Experts of a small language model: a variant of SOAP for the experts.
Below are experts of layer 8 (counted from 0) of a mixture-of-experts language model. Rows are named router (the router's row for the expert), gate (a neuron's input weights, with its number), up (a neuron's input weights, with its number) and show model dimensions 0-255. Each number is 500 + 50 x the weight over its row's rms, rounded and kept within 0 to 999. Numbers have three digits each.
After each expert's rows: a language model's description of what the expert responds to. This comes from a sample of Wikipedia text that the model never trained on.

# expert 3
router:431478499447448530516544463529498497409455505417444472430504445528458554496479471443502527530517461533488465465509486520523528308467541566459552453495468472509469511450392525460479527365524454466503456457502448502551435487567527532490504492542460472583501462514396463487537534540495509480559515613546436514549446504424518543499465455518532426547442459449518489422452427557634460509485478508557391455531461529534461652520615406511499536464492506646509525517493492509515505474468425508494460481500519454458515446502535494540560531518499425513523445516459499460476536550470412462449472475543484460457490548582604507545526452596571537538502436450518437456548513481484515467464498413470539539461540406460457547526440621527409466438445492376504489490486442548433496446333472
gate1:463420584514469498431480419510441544550439564499463458543499492509458497495542567436561465545475539598468530481460524551559537556522455462500396521438549421485521483493473500489505511501535501487517548524488634519477573500557506512513394511439461591457428421451461412437451491452462515503451556553541529463514612471530596584504545551562490502480537625529495438472480535462393500508528477516433458416514553540440535480541555532447382515507518547434487529496571550493478526504524480436558586418563380573489404548469558413537563590513513523487552549486658376507432468452562414512524516546415581507521452490491516430502548559484526534521536494576463468491509530481449491579529456480431496445579520502411451452471495438565539498463470439493454495496541491544570501493595528
up1:586463473541484541509583436487508415457542544527525542480540516456436459459510515565552535504408429435535511511475454547520571458525445487461562472500501493618411530579430459549461573500474521476461576531421452533497541493440498499485501465416547447566433508510470527556511528417492513459465455406494425532512545472465486431557481457520491405517580455504503550571485484431528466450473618454515506594386372525500564565460551542494425553519501470571485590436502528572505449494522496498502523477435438498429546516472504526504480524517554491401501507482455577470526555500526480498501467456495498355503550486470531456495510560535554548606511608493441511533508422534539488537523545534347519539464458454572450549467438534484577488512621538487470441388444546516354547399467466
What it handles: Digits in numbers. Single digits within years, dates, scores and statistics, mostly in tables, such as 1996, 2005, 16–5–4.

# expert 4
router:498393541473527526565556521548540540380525457508475478450527581519562540571478519533451421626486489541490472488421491496526562448495541499522536463481488520524457520544522458465499487491492500534557475516510457526483511503527456527491511483579572535565493514560534521579507351513518463485520382623525486465516554496506521491573495498636498484491467501454515569609489668507644449450493404393496499456446439517566493650456576416546544501389507426510529507444460479477538458484569498459518516531508473420502557475454499432499573475563515425529446453446438620456511517589513536489446465507502561551509550562524482448469464450563519445584528479480531419557532475531544498565525533497579605521467473442520481515484432592542407496473414443494490443523483498466432509484490467
gate0:552471514452435545513550511552470573563563450456377472544493519491492455618592524549459486474401519513505542452531434458478529418559522398471530489539575564598417544494543479539482472559573509568471509468556528472491460449568519408569361513480587440518464445470497522493502566511535428467460421571473478476546515575503513421366542431470424396482459449485481512510438526552531489536595443443448551489550511486471560450502508496577497514508448609519504456515561502495536534462503531461448515513472507473534462479556482399568477484453496507516522506520562487504529521479456512446424507554531519464495518547440517400589557571471518573423565508504440436497528622444581470503481532397607492518489515502587405410411468523520558534484515475495514517439456491475435517574619539
up0:465491426573492449424483500474438505529597489483478581498533501480472516520507476426527504513484511504461427449496628527575567543508488492573431571478485471513471492522520586516474573450558475437529453530546596477489489482470576499498528535474453520522478429593508495514510560422471455410582471471546505526436463484518532580534491560539563548402495513484480482556515466515533504473442500559548618488443498525505488536644472479433465549559484464430529607514489596585459510405524515569521488472523524420534525452475503413578504396612382528435544469495513435526448562569531444460453504474458485529568540501487552506492488470485483495542515458375437491482528457490538536472341482449513437536550442514483564420381542632497511449480571488481455473487551568556478477591407417
What it handles: Proper-name institution words. Capitalized words inside names of institutions, countries and events, plus infobox field names, such as States, University, National, Revolution, Style.

# expert 5
router:512517522478490476473471474494528466378551508528506475519514492496529488508400474559423502557561507562491518556495470414513473525468554468555493497546493514537458434442514468532542475545494529471456545549425404460553469469568545444536527501516594541512502576518529527583526423438502540491432358589505630496481473473526523508567511507457529479414539475553439510464456638405577495486520407448516594512554491447495530526480602532522460547400542416448583456489556517531478518484587611532606511482499486500539560530491558457467497478494431505499472512403391513463477569493571513524501474498477564552441475477626396441535530424613549407533454499522538448526504543493507461570518530542646551475503516544422483489461578542513515511566421484597479520464559599424476523540498505
gate0:488514401513414541377424534545549474573488567514538461452482439505428528508482476503463496458469543518507554419488511595560438581585499403506530544450460435522438606519434474514520570552525483422458474615517536466435492514570466555560477631665464533469497479558526512434405470524527564440497492513452480495545439485472537577420577607553508424474544477428429441530524430466444463521474503504447542542500548488515510523605512525537405448557424477461464511475439550457450515488490510491474514535481513525524496530548489404573550542506504506538501580498485512558466535501554468379502536514544460573388464566496556385580551534530588404497533473516467476571466475509456524510550494536414469524553549516447526445507436458415521490423476547478427514525596477467536506446495493
up0:501515520521437561545473572468448499438490536411450515419529468503517472510524450470477591500445376467495404512506518465466509376418508470479468567490504493516403506482609497550435465537508474499476525539413504513481447435485543469501515431402542473478467434573455501476406581530516526562568507492389476482497426508446507544601502525416468454528524524519431551478451389492486502521562548504445462491487488486412522473488472458444541399524488542439485534556462482374496435514534517374496465479474536492547464483576512495494560579521483528547395544496544482460546454527390515385542550547557567508448503473459407544531456435527522562428583573441445546573561479511486548496535477541518543574467507454468479420537393517467615388423532445462507530553388555485522486462497451
What it handles: Noun and gerund endings. Noun heads and suffixes such as ing, ation, ers, 's, after the, his or a, like coaching, viewers, season.

# expert 13
router:536593503508519523476489581514515496645446488520588509397402502500497504451469495495494462479555496394517502506530573480558464552485542461529520402478544564457518467491538521543518467535508520402481480485571622487452467455488456514519463463367512564492458565534525510478488593516505475465536476532504417413534543585513542554404480520436547461514400467402542482553543379504434491509478636595554485545532540467418586378574437480495477494634479510526401506541476501508548478512475506462578493457399537500543533476505511490446453537555409601448482508568529516562465479491474502518477568463470432618532467531441498491496525478429476496481467426487451473582406442528507542457474490510461560467421490571542567497541562494465522481412433512535512581572535427527514527467537442
gate0:408418511534463519466536545539527500494469437478496462476520533535575565577519566516504427419524428527573531526458404465557481477475393550528390546439439503465558491497538432558591520545576485465520500469497519516465547492522553491553494435500453508472469480550447439604496502535557491486525566488524516418571466470421546592365509457420464464510503549519587583498458544515556522443470565482543492468535547625512493523522571498471536473489599430512442426545522462562568562521422466528392411512554533503430450506397513538509438479492486542531490587516478468472576399479466495590527366495472379534544483470517507545548526474564552523481533616463475515495502404382544556549466465508502533517471595474555457519506539541482467552525427512495539502525610560497568550506441459
up0:537548478578506496427525395488495425462418507505403509602498531480467536594456492432466519477510548454587518392410528493556522427543541484483410425570450506445469453517496537524459507477482429551398493499539420447513439558501438495493549545440480464510575448552521471525460497553541541595496539473456432571525539515561552545500464610533437571479594543562435477583496445526544513562515510493412440441455491489503456418464547509526447536522439635541583507574522478480482528553472437474562507594483402471425525470582450483474440491495452508513472470481500522503536385542542550469581535508508554551609517482526502519507595535452537549447520484545528494559511500544460493507589445444510382529464617480450558517568489431496442543535488424498453591481490523492569451503592575
What it handles: Consonant pieces inside words. Short consonant fragments early in a word, often after a capital or prefix, such as cons-p-iring, Pres-c-ott, Sec-retariat.

# expert 8
router:499406537438560482597517449648540407398546444530471500541512412550554581518470490522464394576476519472483503509495496435518417479557514507529449528520477507468472446543464553523465512450412446575507583519534494529599445504522444497524485537554501552493476485458528418416538552556435438525621483424530444529375442467536549496524504511502489480484436487501545549390565493568663529506493523450509487411553537469497472549578584458487404514491503396599532527402596522508486412504476466515452562499477538498457471400504567539499479512473557521496489523406551484475465506499470477480565492495562581502550469490567468437537525489518543432520492535461560404479504544565505471458506423488527440575509481398566496604481417526527492561481548544455535492503504469398448461426488517
gate0:396529501576540473469574532544469409510469559612484475511402468487467466475478501425456505509473514457517481477460547484539521518508518487549439417590447532479571503467522473509429554378522414481516521529514559531436544511521454512555560509481536543522504498534408537550415594449396474499497516516550572522471504507542425513502459513496514603450532574449441560451492515509404498419488529523510487489556464509479447460494467467411511515533468487502485465528590537513460458635449531585489578501514546502572471499434531375544467540462526504576451571509409625608432547456492436512410417467496506412399475512454490460496540615518491481490511450455445462536502542593488503483412424430498515514462471595424476552460535588538551502481461575533516458558472581544551446516431380
up0:455517470432442544470476499510542535463469587617484488523468514352473653455449540519565546599520573467558556482542420438465519458556441570537529552441511496497492506506470515501511501486455455466512489476554370629571519477512553514500515474442585458512448450545507412523486519449454541435573515360393493537389451525469441461454499482523440403490533544556479553511460539548494459581523505529440426476535440542514448427512537580474517490458546521536533544505482519522454532502452483426433555497436556543493535503483593497470488493387545494573514487503489466495497492562473478511477586475460516472524543472527400507496445509508560406526465578508481486423480589458501488487600407512548520478464485458539450518456595550559523542492548487542671574580400467488446517464515518
What it handles: Table pipes, titles, months. Table cell pipes, month names, first names and titles in election, sports or appointment text, such as President, Governor, June, John.

# expert 23
router:510534503490540481457433474483440553547481532571479498501529558555547496420519502442575512515616519561492483472541470482562489543440471517502479539470553425456540569495513449511412463520534411553390483517568424547467422477508555555499451550512487491617468489475586572562528454366554531444426529447515514474534497481437500452598425548481536485398499498496469448425489605504418517432449470557459554597456484507511438442447541524511532509500501466469557455495450541504546572521545575421519447559540415551470547517519522516396582433555493477461533600456601371454550511440564484445513493441501579436585481391513483509464531522481568494463489570497457543516536529477496498580461587553591488535498527524451461449436528443493580405604432521590462481460504539513454479582493487
gate0:569477451471501530558536540506429473499490533562503517399469460615534422572465578454503462381393522457523522544477541528452490540504542478495473536492450480429448501566476481446528484600432484510479551484647478604470581541492550541460485499432459439550487470437500516458488552574434538494491512445530501532469531515538472592492440377499499460533544488487598477602495465536464473433411589509500437547530566478520521488516480543378525461500512499543478536478515456483520532475484523480537500464383462485574476530524587500504567522431467515521510462418553488503367590464467465433521560538478406496525513457530513420466499509415423423583512526467532567476445451520637508504622460446515445447432449565549429617540466499529428445518466439471570524497432463506553458446474543
up0:495473546564499509602438480462492506518439552482477545499435529444554502514409578472461535512487478573492489481503493530461605513557570498440613593454407495489524427525419466515499530478489603490460541517520442458434459582604450498591514499440492452572498618399428474461520398469470563518535449506576370496394539449437444468510552449451597594556492498456462493530536440585494513488487544472392465462495444480474481488529507574573482484429505541569520577577490521516521549492514484354508485492505426481498517539455471522481592554497488424492460555418501504516502533539602526526467570524509453532519495524481488478460543513509479425482506490593485493510355569510532540462516492445523460465409544566401542505585512547407491625446488546535484504585511492549472484450516471
What it handles: Commas, and, plural endings. Commas, and, or, closing brackets, and plural or word-final s endings in lists and clause joins, such as overse-as, Hanuman and.

# expert 12
router:562503478492488502421557453425527402521473550454520434531554485501491531584483505460498475541452532618451520382602492557388429424425501561507419556470491494452449553562401383485535504502505564421511545473498573465457449463503538515480520533445419351561501475468526480447503571420496521454531565595489498483522437415517574573517599490470444424513527470433468586488520492417529524464468526416461371434499555524494471498356579444451494471435518417433493541552515527524549473561556462473453587528480511506500423457468500531470511437506529429450524455485455447461480456516522423498524486516492459411539486537498524434555486525531587414488431523535439499563572500516502541475512542540461561496425494524465471471518490478505348457566497519429490455533498450494425487576511502
gate0:449577461424475526596527445531474545549560484520540495513528521493457441475492507498401461539496525456513419490505490555407482446553364520512472484511473524493485485489494490445438532465438529514591424491494470460422414513476444522448459442497544541477445550468495479382543518402473576523459509459503390525472506528497501459535560434610463492555567512474498512563515484494502567442419530404499477591496536510552499492505550474374485463525549550458431504422560589537453594361592585530463545480532451528541478466428493580471541449440429566495464571603454483453481418631455489575354526565507527450446560575464484522545557471508516458549503519478418417488575529508474572517494549462506505558525560557466488486442531466456452495538489488412508525490466570523531574583493433
up0:631471496580541592500526567497479471468488606424431436480514519526456452485545499532454519525458447434509456552498459580483472462519493570449496455432554500486564537485487500578579457585564560481517519451447460523558451441553435471521451560608519522495534508501489445463511445501480476464510550425436489479479449532562522547514508483557449557493493445496577471494528567543489461598461525484381418521469505520472520412403497467499543528514543537553536482490508564463498483532474606523411524446527404439463518590525528466480498475489510479579455325476531537504418533506458505427475539569530500607545490446472513470464474528563551519506514456469562447517449546453531352480464374564513492404395500479563432520554571500491552646567578451506538497402471421476468507446506491
What it handles: Name endings and separators. Final pieces of foreign surnames and place names, and the pipe or line break right after a name in lists, such as -burg, -ić, -k.

# expert 20
router:567488512496554506430569537425484521456545511418525487523502409493568487444526461500543539481484488467530504420570530545475495411435543458559469528460526388481452524504528460505435559610528530475449605468420534534444554484446501566543474532486456467502450420435491408407528475482442453472622627392508488518536460491508542485423436465417530379494557502503453482494499553361429627592593533453479432541586547490445500533525541473530471477557518517403524496516446515586492560528447485489528542554563488529543474482441521551462469469474505498481506387525581443524460530493580449507595499507545423454472476509453498493561463469508491347547426487498491511500506437517533493439534520523402508396444486429530456437514506576428469517448460443517475484490450409519571472515541470
gate0:495410495387487442496499482601402443519518505494548513476554486473512531434419499449447514442451522421499530436488518463516545515500473460494575550452509481460575519553418395515502599439466461447475549586484541513500426464493489476544474570535459515572489503470578507488561553544519443487482499541546535549488532435555417470555524588404505466521554462529530475503509491481493548541579550444546560527415496530555543531441526548446588549465504518469532560484611441459382538494457553498469471475481538510556563543471601472564407593558511570452396418541496501468432502435557596481483487527490606491469553482534539592512440412539487466440461516536496457448435522464519529498455435462555519477567472426448612518435518529424497430457563445518366443538498561404493565528509604
up0:521412494541495557500613469444415395506476488473587575548474453446505532482497456524518502463500519461516586448512536414519431478516469475515547467467535462414565484638425549544432529461404439475520442541500571498579477587452553554533558637512490488462464479510488493499492507461470463496544527425570431544452457405461463531493514483366507466507561525494446526534554420448464535564576568357495454443440499441558510616565516548439498497513549516449493449517635479567559538404589441524517508467528438479460465500497497528535414574485490496460458621436478527463479509505503577490502539440455579501440440490476496559534389460547492391497541473508481370471485516427446529481535530509490468519569518480466568464501448450549539501532497582489466454513508462522569544515537542
What it handles: Mid-name syllables. Middle syllables and accented letters inside Spanish, Italian and Slavic given names and place names, such as Nicolás, González, Anabel.

# expert 7
router:453606472492517489396454456455560504452484432506554535527458470531506407517511433530542581550590514458497524587489552575489513543442503450493584410566456461501555471507562502531551537513542571403492515458469494402537526491496551406472539491444513586447546462502454515525512608448562480510414493506436511484494507501471431503571501446450508517449492525510568515491446565396465489523513488527544642447565535509527459510560410530533474481551439526474401526473553538556436566519459540515455404455498464651603462460561527451499510514377583574500457510494404533513494495450504465478567462500409526552437482516578416530523506459455428572467513466579440588540454499469549493469484471485486524582523527450508551587504560408530596391443527467532470573571519538468553491475445523
gate1:375433464508430463467497539462445466495426447465551477559586505548548564476495524515599405449486566481533417428548477501484609428547545509553501546521517551543520401542499535487451534499528614516568467500486534426418474445425471600563469493505503394549521475489483578561527523501489491533520458544566518602486559442504457517487532443420478475543517446556529495570493533519462553531504480368434548578421572583536480394460472421506555444612500455460442495420428437555483495399509481414535563586528482441434522445490572483495484523482497437522507454420503431612507530506492570481519566355462601553504510427462525498519430436482436602494439486534519503474485537476431494512500492425483529553536505585520533485516511547507533473489501477464437498521507461500529597486458476
up1:484440522377500443524518506448480545483490580432449469505441484565536511471411477569539530477551544430542476516414465500510528501435470525404551519428409472439486439418492543514459509566571432499502472504447411563592494439577525435482494513515549433477490552464593468535520467544508495532528513507485506513474386535533602445470476425434525462525532539482440474516392526547484440525538529459464436592462495471583505409550492550497467572501478575477519426499513446576475592457512485533476486519473530447465489520381529499467515564448462589594478521529456534435488426625497417461544556522553549538569515587399601484503437402433480402493458542535489393505471541572491455603508552466439476485479579497500487530487446485500581412536520512538457503523590465508508415395518523
What it handles: Verb stems and fragments. Common verbs and mid-word pieces of verbs, often after f, st or sw, such as moved, played, sw-it-ched.

# expert 2
router:523464566482456487531470470520558484586526593507462496450567631464387557570444506539489386518427466543438470546480505466495497453602477528411572514486564555505505444460472509554486471489474548553527418485563400485514459484528464488463490470534446446500513479502468479629510412506420496522521422528530438557447483527479451443502534483599501516540506498493570475584462458604570416485527553519494376431529409519477508545432613518384412561452495530587566473536524470467530490532498490436444549571482521407469579474473470472554573397511463504478488523543503513492496431493483396490574497421551476470470536522410589505446458487504560539567517538552486502503385491466555514534437511511505547457529390446507455482546427617527514472551550533410533454566474436449481494549512482
gate0:465428518508573605459529518404502411511502444418554613439504491491556499493482504420570455516448578569427434525482513436535477484480570569507495489473495493482554441577399483523483468446519488589471526423573499520493517467505526474546493423493529527476583442521490519394469468514454411539477481492462521425452483480539564548494561367425504547480451433511555446499465639560559543530439518561556437482537515508469520487382545474441515526584494490558565505506527448556537502532527446504480516587441495555409484540543477407580487531493446514409506575467555437539567400542480496462642493482536527445551529572411486495519503487606435438559466528538530461516560565451531452586461558475461486537475499442537557487454513528478461529501449479612579516538504557564577474517412533
up0:515578549450460471544495518515526518481433501463461523619636442563574472463536510460547471411529527557449479535504571510494530495581527519416477469540476494479465455614511551427467417520494502462492510411479532555539538440457530450497463517400560475463451469540542517564470535381578491507442510427493487494464492504557415533551368502433453616527506666588489506474543475594501497552526519516561539565475424488487491460466489459486447515481514448481487523459546526483358460499485567547498469499553524550563454446516481553471594442483553496520527493554509538526506575479468626619601513466548516516462499566478494500608423466481452488459447470524492530529486491484554537495425536499514425482431494473453466548515481487368519438442482500454607598530522376561485459505452535
What it handles: Units and coordinates. Measurement units, degree and minute signs, coordinate digits and parentheses in geographic infobox data, such as km, mi, °, ′, CST.

# expert 19
router:519556470566547510462435572438570456441472550475509500499543435468619515372489458460571588468482533347564511496493431514455497470415465550486528485485421434517455458489477522531484523582519546427558632459393529500485549478444505494548535513516487427491466466434518409430504473570484521505497595442464520470492419405520520559507564455493484456551560512553508486479431511480418634525610487519513510433561547496450447580526505488485456437523505588400484547467576483518520431505423492519483565576536498482561450590426445554482478601503456530506527451591516445526474611497497473477552480493509537403455467521417493437527481416449437392547433521522472547521514487428536546510518527520485472515534406535478466518516447512449581415410484455528456494545428501513527437515551464
gate0:544526432492502490537515481529488504541578495575500542398566471532522536481600526571548442499496516509458546471490492529550498510602562496530511588465584515402543591371505447505539485505564549531424517537552421440524460539394462408392592537553390524469582526534447564646503516514550600530544462488496413401504561431443458566463472536468419557453509559584542436566578493552509546469453444522479453533477529561469519500457503474439505485427515467521484568527513486443478503585506526492568465503510605594490447532420567423487548569508541450481525418540515571549552530404415568441435450518512525495481457528492388438507446492432519454537490457471553606524531505471535527466458538461407566443441469487492517515569482528484516530549521452485502473479515504430521521541509428
up0:523480578487549605494496503575523479518512556481443475553524508429438554571508477486613498492457514493539420508577463527358558481471387453577525439610579544508593440629477495506480515498535458555489472450470483491544559496408517473537574481484565502497418557539551613521506447460523514462441497487482533613465437491446531437485488441392487509553517478430580476541442413524475567460530531465517540512492601507495524499531489531575526459457454441507481547516531486569469508437466465505492554501480537578552513476528517534495521465454486462436565515571597534493560431490441424433540459555464471483480513568465482499474510460551464463374565475480530536509477561544452567566428414414480523531438556407617559472501542583471418570556414512526459585588580497539471459503457476
What it handles: Names and foreign syllables. Pieces of personal and place names, especially Japanese, Indian or Spanish, plus months, such as Yo-he-i, San Diego, May.

# expert 9
router:569445437487522479493495574512459448549455547566479493440456463535430533478498555549484478515493520496470514415503512410481499532521504508484472446463568531405506509554438444571512491478466484414615398524544522524491408537485486381475574501454484437464450536468538437516420596565428455477602490490509519422553468479489519544413608451480465469535550412451562554582573442571480553510443536536520416474557516531413488401543464399570425411554504523569483553486523515484512454490532413450501568460466548360457528508532478514501421500546496600436519522491505404493472495427416391480551471519458559510515476535488588452536476430542482558502447555500464562531551532500516573473488500507494529538502553535561497516487487521494392606460511538471511380501510365453497495531589540
gate0:483487551546546455491512511439464537529439424497438545445559544562542557495578595479452463544452404528510515493418592444551448438489571537549566451568528455493448475490536580538523479547425503513454533431568519476432563550488447516489540592488548480568454595518579561483659509536471573475459573453503479460490461407460601466483549458521492566477552421446520505458480497510564492459529474434505433422475398506570497588559507446417500589446495498481526522495488470464490551439491468467565472596507479559517506441507483541470578564493465487442552492444459535540603519569522471546552373428522523589528518512467529461526569522467527574511487592590436574514510487509514491544579466534509476495537527467458501554616453599492605569457399522530571462493523534503512427571536480
up0:554503526463459432470539430467523444458499571525465467463596476460541443594419474546472599510536513533471544575487541537422427550469489473534525514581468504491509566525455503408492390459462534485534595489524481577526571430540406553546513542442452535521482536524476511436485438502457488496507382479575505521520547489491480556424442425546497544480585546597503460496450391542505479525530506416495433556453498489463498557543461442552425512402497465496456436517580453432496526435471417500419544501535500451567525522476591464481532564600459555530552516604531556488532463497509536564490393510560587470494506486448494485499546556527450413499506472492502555516552451515527626518487392512523616584526515468421602464387503482462482410439388470476548550433490557495439519438485487
What it handles: Capital initial letters. Lone capital letters opening names or words, usually after the, a quote mark or a bracket, such as Sh-ane, Ch-ancellor, R-are.

# expert 17
router:471444493548505529545515391463335547515529473552462465549532584584475407467486492507483463502483499569482470552488460462414544537565485486520461612460491506479517485517547491486514504512458443594386467489493491543482551509479501547487463513632496508522521545450553484517498444478499579517500573358515512495421513481532441470429472500574499569485456539516477362449521477616578563528504471498523494461389534527516495448523522562513587539444520481485529479469565471506554532432535564495421473519520522570512529521567438478487578432556589458521489546438534580557507461412460532532505511491520530578508516430501533531525597526448539552474527524485476489518522535471436436582459439527545502483539561516467482415467465412523612473646668577465514507496519538381488482393497552
gate0:528528439450586573464480422560452509501532496547580595419526572538525524468531527485525457540489645504499484476557590546411471370427522486519500382421506506450509472417520524508396486568525506497496508550561445498570519521488588550540462541554407514403491517452561538538522442532459534484489513444529557560507514525500498531442562390482481480434553545533513519531485519512352483573600521527511547516478452533562504465519497514457462537438557580521496499546529452508469522504443488559523486484526434527494505504506460458544499585561393504463593505514460519462361444578471550437434471511499428413426485539506513428513504613503520451458543543498486525473556553551481604471446513426549501431481556375552462454463487643456459481521577506469521453460502466518531473513577574
up0:495506461566452488412439511509538458480492458568411484450488544477514530492484485438565524535558408460585498563387523481430542493560488538562549516426450477538462483535490558553333535540472447413446474495524463520462505587514503481542536524554501433539473478511510549506552497479550533572603492435403510400573472483512486554500448485513483577627553551448501453524463404501494516530463435517513497525577473538457591501578515506525528506494490497541535397450424549513625558559478392582544406487480542349504479466493473522577533417485515495565525492479500479475491468655416459540485537443508434472527403541536483507510442521450591533571572507544408462434517566460512435549492474511486506473536559432492471470462462531514437535432442532513530537580511514468604441528454511
What it handles: Prepositions and articles. Function words opening a phrase, chiefly of, the, and, to, in, by, as in example of this, derives from the.

# expert 15
router:478585463525481450409451541508533573484434509541561535415360530510407471549512485489477548460568558494470471617471523522638483518476480529508499396511513580492531489544567453527541512540483497443629567447451529453593435483531490448445569545449569592468522498486478548454479583539535461541442478551485478489571512503502534468542535525534610581546505556523570550538501431471431466539460422564515566534428445505484417452535412510497475451582467489432417527519463563497509590543405451570460458468460513450516433579480466468507418490435520462502470511598425616474514481570460514479460483526499505560508567415470572495506449477430348587493451513557489550557541466500477499480499529492459442493537514503463515528548534469487612446436510473451492482543508483564577515550495594
gate1:439547436438440514620552517562629510537541505475418460521427466565539463469483494476550482511509469530442514473496451550501532471532486548473525436461424513559511522500505508422415457554426544600604468486507576495521460503502456532448514441493471404589456486563427421502489464385548499487550410514506503464464440533453423560491451536519616477599559537565481537507475474449423476522554539538470482474528506457624439583556414552475493562512427474471525482445571408524554472467501525395528506471487463440510399614549588429517434473547501475458501555460394534490439569500583499527464507554540518455449430520482550517475458501557425567522423598525493440552533515499528525388493609458404518532508590484565485517494448574458443493507519527467526543502520573511477468542528496
up1:526520400498413438519480534414573423622540557451422485427435463480552579556553531469524502458538513500433521482440519478411469441499573464452496525492543504430450495460584465452475503493542497467502602498525524548366505495486461579560523488471481533364508572501459538422530508409457545519546503500419580532620487582402450527472522552406456438475494494518487566494439543459414476517557535599568583434546535478481554516478433521517547488529557494546550467435441490494539330453526464416562516402609494587451479526538517429554536462532532492458440518512506516451511530554464483566492552589540532504508499492530492570522471541514478522511390445479585517548482508522526441486527430578550472514555544526505559555477527549504505444614502474548419505467539508577470521489510471
What it handles: Word-middle syllable pieces. Short syllables continuing a word, often after c, t or a, such as rock-c-ut, c-ess-ation, car, set, test.

# expert 21
router:485565460491472511465528416498537435453463554530482502604475568486478477577497499569529528460491435612520478608590459500512522558612493506547534542551534482506510491509465421438488496541549493586404532545549472474479502528526544461475594475511496551494522491535497565606562453486554547497444450505549585528498484553484396502584446467523561575442469461530436450421538648450528558512525405450536579457470515535522426451549506479510543491467520444467541466506554523472489481470515575462519417521594487606493493505529543530566495538575507566539525592413581541476479500440452465492568547559575562514430511426547416579523522537466473641512585454514495411462440518483495525611525486527591415533553529583492537493498565460519623524584540480511450572492496579467499534457481516
gate0:478525528481446515465533460514571494386496483526413561488520464526535479567573517498515509489480557502460498473471499447554512499509493561516381534464564600623477532434518471483500506598566452435436473524409560479566476500439530484513450521606455497459475484459447514567482485452504510523410524495522482458484471521403466385595511535478554490538527560421523535552513475527460462455431496494526553543472483591531391459383457489577518521559414546493554535394518524539458484451523558427510396488461493508458514516505482493473514493526502426580439467485486494509497394529477467405540498467455571482545497553543486618498359540498474453496569489458479516470523595503563537532479511484483516423502522408522488569528504398481694587529521476424488467581461567450541458582600549
up0:464580525616443535526540551432468527501597523581519545558494432553590360535551469469542505539574473537508501554480577479415564613521572512545549556574503613570499478506540562494482490481551429396395466419554537494538575551563483457496571362538481471464410573415499570536553438484532547529436439499507514533497382451477472488487509488591536500449485479485462561520595534487490553470574413514449439467531516516464535507493485465463587518519473602550544570531487467553485462419549421488433465494507508460461496520508494529518422455521500575472559414598618439569515490521517490472499498501559468500528538487492498501422574494507516526485483497527499482501587575486514465567431556539549567546507470551489448553439458478502542533526411426426459562411425516502486551504481473
What it handles: Verbs, auxiliaries, verb suffixes. Auxiliary verbs and past or present verb endings, plus prepositions following verbs, such as was, had, resemb-led, diagn-osed, played for.

# expert 0
router:479473490535480503465468424533597484393568502495493502565580507328526446546454516516555498403511505509468470597422471458426583532572512501523469429462440525500518421546539553475443498592453526561513560480432502450482530493468577489531534498561553548435510530445524551608529391569573506517436401613534545531460521528556444581527459497547479517539451509589516544493475517506462507487498460489480629516484532525507539546584465449565564409505475472429473508465585438430530498452453565522527480468530520477571507549548484456554360506628502479541527501512547537505516489413492546500562538480517489496451518603541429500530481500494443465564540525489460502429456544457534433479479496480602505559527452538541535518504553526452602524503633458472453430543489634460545505435534542
gate1:544551432455533562459505546425589517466463417569516500611504512517535407498507510443562503486625458579537425488548468459527467612524344580398420484494430458541508538475587542571465531565513517521447529508543498480539465476545486522482486379461511465405456479497424552477463440422447531457512551463532534433520360462464487466534372556471556514385546431454474538448488515479437512557479516480478511556518443491515475495454457537525581403461585504566459571473475520523483445536496532517525451441512505528514471509472484558413525447466401481542476484511527493506502513476577523529564473358424528523521495512564572491499519574468460537497530586517384546595490516498497503514499480593545508516491429433525609473475559502574547458426483445516492561545504473520449564533573522
up1:568432441532451458506451586517537483460451585501494440473464522416454593470475397612484546456415516472450534496464527441537423432458518519580473503536429393461585459529456537501542492538487484487603531489540454572496453522436475551487462520477510515457549388506585561562448518544506446489497493532480455457457493521514508514560533572441461520419431531460551549501472533616542529534427471484556601487456535449464466520534456586450498537509525483390556460416466469389518490498562442476444534383538501487440516467476558545585525499428515589527585561478481532493475509509545490513540508586502441500512514469561555531472487509556576457451534418528542454498531552464507463430571454441472469502510445471484516552515565525622459643499554510468538397447585400512503576601520439
What it handles: Quantifiers and common modifiers. Common adjectives, quantifiers and ordinals in running prose, often after the or a, such as first, most, all, other, later.

# expert 11
router:389500550440497503601471506510518569595514441457494459547489488544512582507525508551527513547406485463488473399548493434497493466540578527484459504463512563479482498436455463450501566420513469519519455484399563564575487484562517487484476534529557466548484526541486505451513434490587441559573548411489493563406522473526569409498570588520447563565459495575506540475484383556476451463482582424507365482521487541552481557485524482492571660505501508541506516547515521430515451552452414533472521413470451573431445481478505412476569536510508491465489440546439540489517495531436535517466468608493496501566500514415554481351434522470493419470550519538537615453493491473371449502456450538484521551478463437495483596432410516560375496504467541521521534438485499550476446526548470
gate1:567547482494497469504541519476500447560503477561560507435461524522529553548459499422482519469549457497513497468466453489481628590444597492575527555493496457436475523619468431561511482530513579484483588548521499559467584476488473573447527654431501504520475501399496426492476596517509504523556577578415444417544480438476483545550555467464555444562564477505494411454523534493498550531496550489649424417541451493463503424515460456544430452599553461497515457357430531524427400558491520405464423452473461485548534551479461531541400503551572523538488505543498502516543471492506468428468609467484549529497588559544531447568569483507457518425505494489421489539467493512530449516466399486545464525462475522526494579502535556491495439407501500456550558481440558590529463519509601
up1:502466532498490534525580515429482521490494468511466513514471398458589521454518507575499441430552508415513503476417604413559521536497481391501505574562473500527525545495477466495556544601477527484440461436550575456519526572507539497560559595431560570484489544466560561577389487545479570532504426525525453489543508511462488513448488465437500514547470513425498407494578535450497414413487576468548523495529448533549498484520510532459518468401448509463522507439657487509543470479518524603526501503579404372443516460468501528468479508533432619541464525515423478525463512571539438547597538392445539451442450485542518485548531486433494558471445441495512551619535494503614508446475587511509482483558536544476454403525520480363514469477518486476455428479586488535496612535523553
What it handles: Table and layout punctuation. Table pipes, line breaks, list dashes, section == marks and sentence-ending periods with breaks in tables, lists and headings.